config = dict(
    hidden_size=448,
    n_experts=80,
    d_expert=112,
    moe_layers=[0, 1, 2, 3, 4, 5, 6, 7, 8, 9, 10],
    routed_scale=1.0,
    init_std_router=0.035,
    lr_router=0.000942,
    norm='rmsnorm',
    learning_rate=0.0026,
)
Below are experts of layer 5 (counted from 0) of a mixture-of-experts language model. Rows are named up (a neuron's input weights, with its number), down (a neuron's output weights, with its number) and show model dimensions 224-335. Each number is 200 + 20 x the weight over its row's rms, rounded and kept within 0 to 999.
Before each expert's rows: "comes before" lists some tokens at least twice as common just after its tokens as in all text; "comes after" lists some tokens at least twice as common just before its tokens as in all text. This comes from a sample of Wikipedia text that the model never trained on. Tokens count by the router's weight.

# expert 78
comes before: "==", " of", " ==", "===", "\n", " ==="
comes after: "==", " the", "===", "====", "See", "History"
up0,195,163,207,173,226,221,207,180,173,210,198,180,189,196,178,189,191,203,202,157,210,211,171,209,222,219,187,213,178,217,183,184,188,199,202,209,236,186,199,166,180,190,203,188,189,229,208,205,170,163,196,188,179,219,206,175,227,207,208,220,198,206,194,192,170,212,177,171,188,189,193,196,193,186,192,214,212,189,186,184,206,188,213,216,178,193,185,225,218,217,210,238,174,193,209,212,234,225,202,234,208,229,221,187,161,235,166,224,214,203,180,208
down0,195,181,240,223,215,214,160,223,186,216,248,219,215,202,228,210,209,195,214,215,167,233,184,218,193,172,222,216,202,194,174,225,186,204,236,180,172,207,174,217,211,215,205,199,192,208,209,183,242,209,201,207,170,169,202,162,199,203,224,219,181,207,179,209,196,196,205,202,200,186,225,176,184,198,206,168,198,145,218,251,180,183,177,232,209,217,175,212,170,165,203,224,202,221,182,195,193,208,198,210,242,213,208,185,210,195,212,203,198,190,189,204

# expert 1
comes before: "\n", "==", "===", "The", "In", "|"
comes after: "\n", ".", "==", ").", ".\"", "\"."
up0,204,189,216,212,209,212,193,192,206,214,194,220,204,255,196,207,222,192,228,207,176,186,186,216,214,195,183,235,187,210,167,178,180,190,228,227,187,212,177,211,210,210,177,229,217,255,174,213,210,199,184,205,193,168,187,190,198,205,180,232,245,195,213,234,179,231,185,169,217,184,199,212,199,215,202,179,194,189,237,188,190,223,174,183,220,204,186,205,192,201,194,159,211,181,177,192,202,225,205,190,232,217,207,201,197,217,190,199,170,216,208,180
down0,198,236,183,198,199,166,163,217,198,198,249,172,168,190,189,199,228,197,252,196,233,146,209,180,193,226,203,153,205,212,206,192,192,189,167,213,200,216,190,236,204,201,182,219,184,206,218,230,235,214,221,214,150,230,220,202,178,180,199,219,211,239,196,201,191,227,188,203,161,192,164,199,210,217,216,204,182,157,253,218,206,176,195,203,211,185,199,212,228,207,189,212,222,212,220,209,220,207,219,187,217,203,189,212,230,213,218,191,192,196,162,226

# expert 71
comes before: ".", " of", ",", " in", " to", " and"
comes after: " the", " in", " on", " was", " to", " a"
up0,236,204,208,188,198,222,191,172,215,183,198,204,202,200,214,193,205,195,179,242,174,198,175,194,188,168,221,218,197,213,206,205,190,221,207,226,206,216,201,181,174,232,218,207,191,205,201,206,201,219,227,227,211,169,178,208,218,175,199,223,155,188,195,237,174,228,198,162,194,176,152,154,243,189,195,164,209,199,218,154,217,188,210,190,152,224,184,221,178,179,212,175,233,169,166,173,186,196,207,211,197,212,220,184,216,219,222,178,185,196,196,197
down0,159,215,174,191,200,206,196,204,208,187,209,206,221,216,221,230,248,215,174,208,176,208,172,214,200,201,216,216,198,193,195,195,154,211,216,240,209,205,184,196,185,179,179,202,194,217,185,164,199,216,193,184,199,178,188,187,219,206,224,213,222,195,184,210,180,201,177,215,201,214,177,183,226,232,195,207,211,190,181,211,209,201,198,209,188,210,192,170,170,209,189,202,203,222,183,172,202,187,203,197,193,215,226,195,169,194,246,213,204,226,198,221

# expert 56
comes before: " of", " was", " is", ".", "s", ","
comes after: " the", " The", "The", " this", " his", " their"
up0,214,202,168,193,193,225,180,235,208,213,257,218,164,226,207,187,187,164,176,186,178,192,186,233,210,198,202,187,218,231,240,216,177,208,203,234,194,199,199,194,225,238,200,217,158,209,204,191,185,200,220,233,199,225,182,203,205,203,211,215,203,189,217,236,167,197,216,191,184,205,188,204,201,203,186,175,195,192,195,172,226,189,224,167,187,189,185,203,179,223,214,213,216,204,245,183,193,225,215,195,228,193,186,206,200,143,202,212,206,172,188,186
down0,176,183,201,167,218,223,214,180,214,202,169,206,226,177,205,187,247,183,187,192,210,229,207,244,179,186,193,196,204,188,210,181,218,202,200,228,202,224,200,227,195,167,210,238,200,199,209,191,193,199,217,169,210,222,189,196,207,213,238,171,238,227,204,222,203,245,192,176,185,202,188,227,219,178,239,212,207,258,184,175,187,195,207,217,158,181,178,182,211,186,227,205,167,204,230,203,242,222,191,214,171,196,213,196,211,214,237,213,160,218,185,198